config = dict(
    n_layer=11,
    normalize_top_k=False,
    balance_bias=False,
    batch_tokens=[65536, 131072, 262144],
    train_tokens=515900000,
)
Below are experts of layer 7 (counted from 0) of a mixture-of-experts language model. Rows are named router (the router's row for the expert), gate (a neuron's input weights, with its number), up (a neuron's input weights, with its number), down (a neuron's output weights, with its number) and show model dimensions 0-255. Each number is 500 + 25 x the weight over its row's rms, rounded and kept within 0 to 999. Numbers have three digits each.
Before each expert's rows: a language model's description of what the expert responds to; "mostly gets" lists some tokens that are sent to it at least half of the time. This comes from a sample of Wikipedia text that the model never trained on.

# expert 3
It responds to: Inclusion verbs, name middles
mostly gets: " featured", " included", " features", " perform", ", including", " These"
router:470502496493497481480500474487516485482501506499516543533453516542481516513481505510501514483487504495463512453512509500538500534486489544515500474511521452508539474539474490491469474474482531486498486535509481490470467491513508470495437514521491500492504535512461525496493493477503525469468513479525497520510446491513516485512492457478530529497501481502525510485529485521482503520527490515504499527494506493519494442499526546487537476508497517486492562498524494528505517516506465501515586515512489491503490532490468515525445493477499523481509503472525483505510517498531513505486533533520483474486525538464513467478518463497519549476503522501510514507516509510511466478470490520497546478528527481455510463483492475492480511484507489428498417509482469457460557506538476
gate0:479487511489509479483487464487469493480486501501512486524529470490537529513494479482464504524505499521482464481459481480493458510509505477471496456498489526493520512536516499518535521518522521509512496504482506547499421496519515461486511552510529483510495474538452491539486441464505498539438444520472463570488517493555517530478488520487486512518525510542553497499534484495487498542529498512504527480535517540479492525536498485507491482485487497494486502489516452507522476492516499485461530503489512546512434479514497492531499516474516490520488509521510499503514533511536479497505513486512521489523508483517475491513531499515474463487501508514547512500518462533499480501500486479494513504511540490507512542519482499510493508505491476477481516504547493463487499507548488
up0:500510482491500492454511491492535495509485512474470493519497500534488531515509517515517485501474512467479521458494532488508478497463512533510535505484504466519490522522499484503507476482507450424504561525521490541452449476489476506484485489531503510495487485529453486494512505502530506479526515494469493478553507464461520484519484516497521529479477501482541523534526530516495506490476486473504463537456493499490441468486511521486496479482477540507514466472503437482517504538525495483507488497494514494522514532506513531507488535484508508502492484460492513530514538517489523508515453464515488524470485463434539493503491471538522490528510529495456543456509502471520495513487498520530517483458519482500475517514502502539493559510504529468482461518511497473516526504503513
down0:435501454452485490504475500516512497508499551478521467452510518502556505525497459484523512500512480502473518530492460498488460454475509499483507527482466510509488504486512534499477438526540521533490502515492547544467517530501485503524496490495518520499497480493563511540500520472508538518519529518503494549518477498498481512492527529483450431479489448492500539516506511473455526474481520491465492496480505508503515527498481483469524512497504464521473466518522493447513536504471505465509497533515536478485466519522490539509442511480520565507487505476545481523510519484527566536475492499498554501507492495539481506487526497551496526497485516458527513488507524477498527485477484494496500541527477515494515494500503494527503551507491532523482489500501526526516462511512517

# expert 9
It responds to: Numbers and ordinals
mostly gets: " two", " first", "th", " one", " three", " four"
router:544502480498537466496503520496520519521515521468512480528559521487592495520474517447474522487482528494453516468514505491436462500561484528496530483507519499439498478510505517475481516483490450493491508480446546499506551509533527474450487517513502557461476462494516505523469509443469496551535521504546486533540484484498496516526462498488541490481483489477487537543533521517491503474452483508519484510506474473499469476486490511518445485529512513485467485503484500455505486507471512484536480492521476557523519521512487501509510467533552535484517470487478521471513486444480506515433482503465488507538500508495489492521508531494480462472520508522482482477475487473523470492512473509521479509474501486507526459478466544487514471509537531483461503482523475507530522501521515
gate0:494479464492510440490504447474503489487484505473480532488461508557478567535475471492485486485552537486507483468490476507438519446517487527454514461491455531497495487448505506491495533484486468483474465477498486541520527527503533496486519467507455483437506501473496440503498524480487477493489509466512525470485517486481500558508454477492414547486519531469530509504502496492481511506504515460482490522509460532498498450514446495525516519525504516510481495508546472557494475543513526475490508472494496541486473490539512534492484522476539523483522521508492517507482511537477513497537466465531524525526500474481485512477519481520507453436470450518504513508467469492510485481485460536472510507492551503508476473506531508520442517520523501526538469500468472518457533499469500
up0:519452495489532512509464511502516502486526481516502504505475529484470503465571475435508500522524437501474508505524525483533471500511510500482494511524487528501554491557478472494525491531504489510535467478499509501454484482493450505469514488490502547542475513540495495500467507539522526508508458523484478496517469488498487493484468536466565479550495467531502458484511470487492527538516470585502489475483488516529530538549524530500454494465542502489499522512509518491522490508477532479533537501459508505534506526498498496499508433509486473528511525519492473489480477451505497547490526504482502435504495507510493510500500496464492533520456539456505493487509513513515494507545493504505509510509456519495515502483527471512485504494496510490510520506522558444471473527521464
down0:528498470511477512496491500529504500529480506490500534484500495492475545434485502478491517489499535500513500518487498476507448466471508514506490451462505521469447505518504508463496528504542513456509520508509493509540507497487483473507508454454505536490501508494508491480509563475506545531511485509470503489557523491544490565468504538495528506487500513486537516514527458490478516477508482489512471499497494500433474515484491521456476492475502458495516479532500462487495486530483513485490515502512506505498478488526463508486540429514482466506491480543485474516526469517468466514517501460524551494522525499529512498535503491523449479520507534503522506502518517520445495513495482531496528478424527499522493479475510515508507521450502504521489499493484515468542466422483492

# expert 4
It responds to: Inner word letters
mostly gets: "Personal information", " Royal", "r", " using", " traditional", " received"
router:510494524489476505499470525544463465497539511497500465472473479495481494472478510490467533508503455517522462526518504490481497491481470464483520503532510473505526507484506464470474485511484518426509491513503454486497488487434525522454504498503514489513506523535522493565499474515527458456484532506500458491544486552508498475491511520474468496511498515476510468495495507467501535538446503478478500497512478468534491523501537481528544480522462452519469481481528459507490527527475481529492479437515556486502505455466471498461517518517481514521485468537512488518499473552477496481549480474493469537480480459497482518488521490510470482498517502524507522513517499531453495501502522478527522503504513531505496565490490509500513465493496504500490520499487512516491504469491499
gate0:502485513519484499491508487509517478464508505475453517519498502508520507524512544476495507500519441512524451512517470525468505462556454517437478535492485469550521499482471506486496535514520466502492515490506487497488479465482478517450515497457466495487517506500492535534480487482477534452543537518484459471487521525520490489505517521499460513520531479499528469487452488478489482537528513462486488514481497473481527495548506499490505556574500506491502501505499507537512517512488522483518490489543515469449525468497524502503496509497510514456505527483496498531454499497491533539508478471461537498474490473534476548492490517506473514466494473483485499476495510489479507546499499514483507463501496507496471528488473453481519491510458501541522488488514501528489515492444504
up0:503514497547523499542481500516462487441462524484514511546436514514490506455511507534455535495511521486457480521495532466534459504493478566513515496489467534454511479556446525491476519499522507517521539522464505504491484527525505499497523490498473522531470500449531495512500513487521518494509468481489510509534498479501507487463453450499548450523497497443502483509478546513504512495455488533504495521551512506468471475484488499527510473490524493507481472519496511532446536509504423465475495482498512492505509480517495497504525525507538512498473504502480481522504517528498525491472526506531493497486507530494508510533546476502522537484534523497490487551526505491544531500480479519455494498531539490513468525553534524527481497466514498498507486489486503475508506455492460
down0:466480491514543503488507499517466480517532474471502513507484502494504508492442545484484510496518508512517488485529530532527526469544447482506547492470505528479546484523512519527512494500536490484482478542493501502517483467489499518532520503531513504484520468495471492514482465499498520498490517464501437487524518492498491495482519498509462487482495603537499470504510507507492506482484498482547480519489493532490504521536490492480500484494482546513459513515524499488480528534500485502488467474502529505514502500497526440496527475479518526483457494500509480487517480479494448448465504490538484471523490497485505517516485542491511517435497440476523489482522495499497512583499470529490484478453479502510533522538496466550540476517514498525518507511460491446484524510487493

# expert 5
It responds to: Prefixes and table digits
mostly gets: " de", " Re", " un", " re", " Le", " De"
router:523520467451516485501490498524481493508499479497497522518526466478511445485498504505473511515545484464458507453488526469475511483438493472543500513474505520515498508488493482464556489495461501512475453503523505484516424519502485542585470500499507542493489549544494484496513539518491539539536478441446500496514503512508483527470485494518525480459514518482482471494525460507532518490524499502479523477506480508498517451459528507458477500519459578509493486492538470495500521479501500490516539475525498486515540498492498543511501486525465494523486490482521504504517460481512532509498511494559498522524523511475468542515504458480559475519516468465503520480471505488543466556477486531506500523522522517475501485472565502542467504473496518481493500472504475502438476491488485
gate0:519555498481514485492517473505477518533520502506485490506470469487519493460504488515503509496476481506487514475529506433520526478461489529512479519541532555490497486511520529496532536496491521582498467515484483523532460443510530531552530478460504519498520533520480486478569482527526458466483497486478507502538516526491495494508533514525516487490486501480499484454512529521500525516536460529478503463542515507480553545462487488513502490525544526518494524509500520505508515470475500511502500500480505520490477543499559492515503454507454504518500510498478540517492539506534546501483503476506495476519472513481520484535507487517537481532507535517500502520486520512478494530509539519518494466481508486497501495478543500510522493504482573510560491437478539523481525505492483
up0:516524467498509502514471481494523499510469499490523503504487554552511498457479514502521487513544554557471446520517458487490511506501481494531495451504505459474493504450526518521446469504552466522480513513525496506489513509506489502490496512460506472500456504503537490500488512514489517534562489497547491521518519507553513516520482526466485514496486436532487517503467481484485465498485529506573517518473518481502500468542527495474502476486497527472490459515509475495484516514487494486491468466480519508512477521527518545474460508525491480501458500469494518497472492514507526476524490527530518516534542463537522515484479484441480519498550526515487507479490423518487482494524542450511516527558490501492502459502483463490513487509502481520510527502516479500536517503524537
down0:520549537464516513514511480465517520510468524482478499454513509500500529504529494498496498479516502470509510529493493491490514464530526522512520450532478515527503526508482493537461516489451505459511544487534523506507545511495470455509499469485512503507486438504510557481528494467453466496469515471504494517493500480491429496523490497502533519495502525415494506526486491467517517483481527463492503460524510495500496557541508480498494508546484507505502547475464460493499443555507468514477514502509515493509493487490561501481513516509460499470489517502513487474518492494498491466529529473470522500458490484484482469495573491522537497497491533530528494544538512455471440532501554497510518482478496504482497516508525470467483529465526496545509475474535522503489501520535526

# expert 10
It responds to: Infobox field labels
mostly gets: " f", " the f", " Public", " of f", " aircraft", "| Total votes"
router:506471540502504490504499462495531483519480509529485501512477486542432533507519465500498530565456514534536503483502496510519496503488529478538503478500480497516497509440489435525527487537469479508545508528497499493478454503464454505519469486540493486517497513472472516508472507491508510489508513510487566527529499507526524518468535497479453503511505473497464515474540459510493473439525491511506530479476474513467521493504467455444539485463503487520472512541469499478501505506484486497521476481503530484512557475482502498532450479541494489511483520546489521519500513497510531472502539484517501457526503512502535438492512499501448477504493481516500555540494513458514523476521472484507508521454505550548494463494513535464529492486510527522481526526510499487509510531521525
gate0:471504484552528508497496515505520548506467489548519507545507497551500518472515478530475502491496527499528458544463475469503510466501490479505445525530502491486494555516480537524497500537507566539527501510520562535514489499505538482509462474451511568479459483493506482514500494512533509538535502516506506521474484499506506497517485487477508468553490512529524530584521498485537450478513497461493464516482497465465511501497456489513521468485510515514522511475505518487515479498507484496477473504472536498487482481492539523513500485500467503527473492493506506487556492467503489519491511503492481470509469504514507515511489481539468540506524503518516513522517502463546505469544494486483520507480500524526498540499485493493473490492482490532517504467515518451498500538507459
up0:513491450500492537497437485509483481506451522468524498479520501504500513553482465473467505542492538506513496520454490450489511446472504521501479470459498505533481515511530466479482513498486600563521531474486543493508514511501502480509494511470502505521512488497531509468453505497534520497514486473501489494507470545533523473501479496463500518483472509484488498494531517459514459479533519517516480519509511477500509454463470457493515467470512479526493500516491508516515462472477427484522493489502496503515496464531513536483534476480470508523480518530481460486505492543511508524504547472525514495462488505521503468454451470496529504475456553489476548504513466500502509480492504533476474521521515499470486499500508531503507501499527478466455464473486468502440520551482485
down0:489516476496519526515508536522486492465484541496484483478461506466456534485515504523468490509477520514493499504532523509504501522457479489478508497501506499492500489480515530506518498498500433528484506496462541502532493530505474504516514521519443512532486519518481504486492495543461514489546497555469523477517529483522500497505460466511481480492514482499466488544485489506510499507521532482486480509503488492558538507487503505538441481514474483499489496478479474497517473480535491483466494482504503487549512478528551532517533457509553502529467468505442479499517490490516508525492500528443469513494542504423496512485524492535487529511442500489520543491535513493494465535472524460512466515476508476468514495526491517473489528534496485544522530474505496556519494534507521

# expert 1
It responds to: Mid-word name pieces
mostly gets: " att", " pass", " br", " gu", " | New", "ava"
router:511505499474513477519466512507540529497485469489481516510524482512466500520510509510453501525463468523522499443499520460450510506520533519509512494535501510497540516518484457479521478509459433484499477507518495475496450485458475507484484522506506541491453529502479523506493493452519478508499515500471545532464503504514502498527495492503501479514465480457463540430518450510511516493501530525478537481527472505517465497485489477500487486499516476535464491522497469483493520523478449510516488492509518489503541494478468506553459467556486494484466482530480489482474479487498533504458511489548554508501522476509557439491529476505472501525520504530520535493477464470491497498483517487457499496515460526502509459467504522492550486465499535509446532497523482515483508513509491
gate0:522480532511483518540498480492490529525480482494513509481527502541546512513500514480494465515506462472501500507483474447509527524523518530477505492548498504510466528493537511531502533463534517473463491480543508471508542526498485490495478518482526560517567545491526484543515511511489484489545452515533522465493506484488469510528481556466511489515489522474535489488508516512477461497492460484506505475537477514475511500488523502521519516505469482510567523530508503489488513451508544500512538500531442501496512498541501450524515505544479484481476503491508515545517534488510499477493486495499527522524523477532486494534476439518501528505500470482516515453519514500481452541494469529435518501486495515478507529521470548500508505490497557511485471467523554503509488485504468
up0:482448458466473483501502490472516479476515481518464514523455519460485512516498480510494510499530525523510534493516496499488464488499511540552489499492550478520495490526477491498557509503469463529489511513509514475487455505505507531471501498500472477489495497491507468470480538488487503502493509471501520555532522531506521487486499519495535487452440484504508447517473478432519511485491507520481499478518483487522537543491467509487451471453505525521463499505483530523558484509501493479488542465535563500516428518527524510501509502446518515502484491516543478477474532496522472522525516485506499538511480521516482526496515486497542528528477478466490531507456477510524502486509547510558504524485518525498501496539501516484472490491463435495495503507504504516481513479501509
down0:496509493548491505475484505514478532514514532517510496512470525485478450549506566539502485524482526500490533532495516489493485459508533484502524473503516474463532494492517492510471536521457460541504530490532489431480487511510526514479484489486488501482457518488489504534540482432468473505467505500482531549483501534534463472519510469507496479504505483478497496549477501486508535516504445505521519490514493498551507550547448496492492490538467528490540486532465516510485512486485515495472499520539469462511474529549498542489487492488516520477503513481543493501494491501481549501554468484493518529483474542510528485499498514513507487483536503497524492506513499489478539483488466482470516506510491465520496499489501444521473512490501488430504527522463468483544484500470509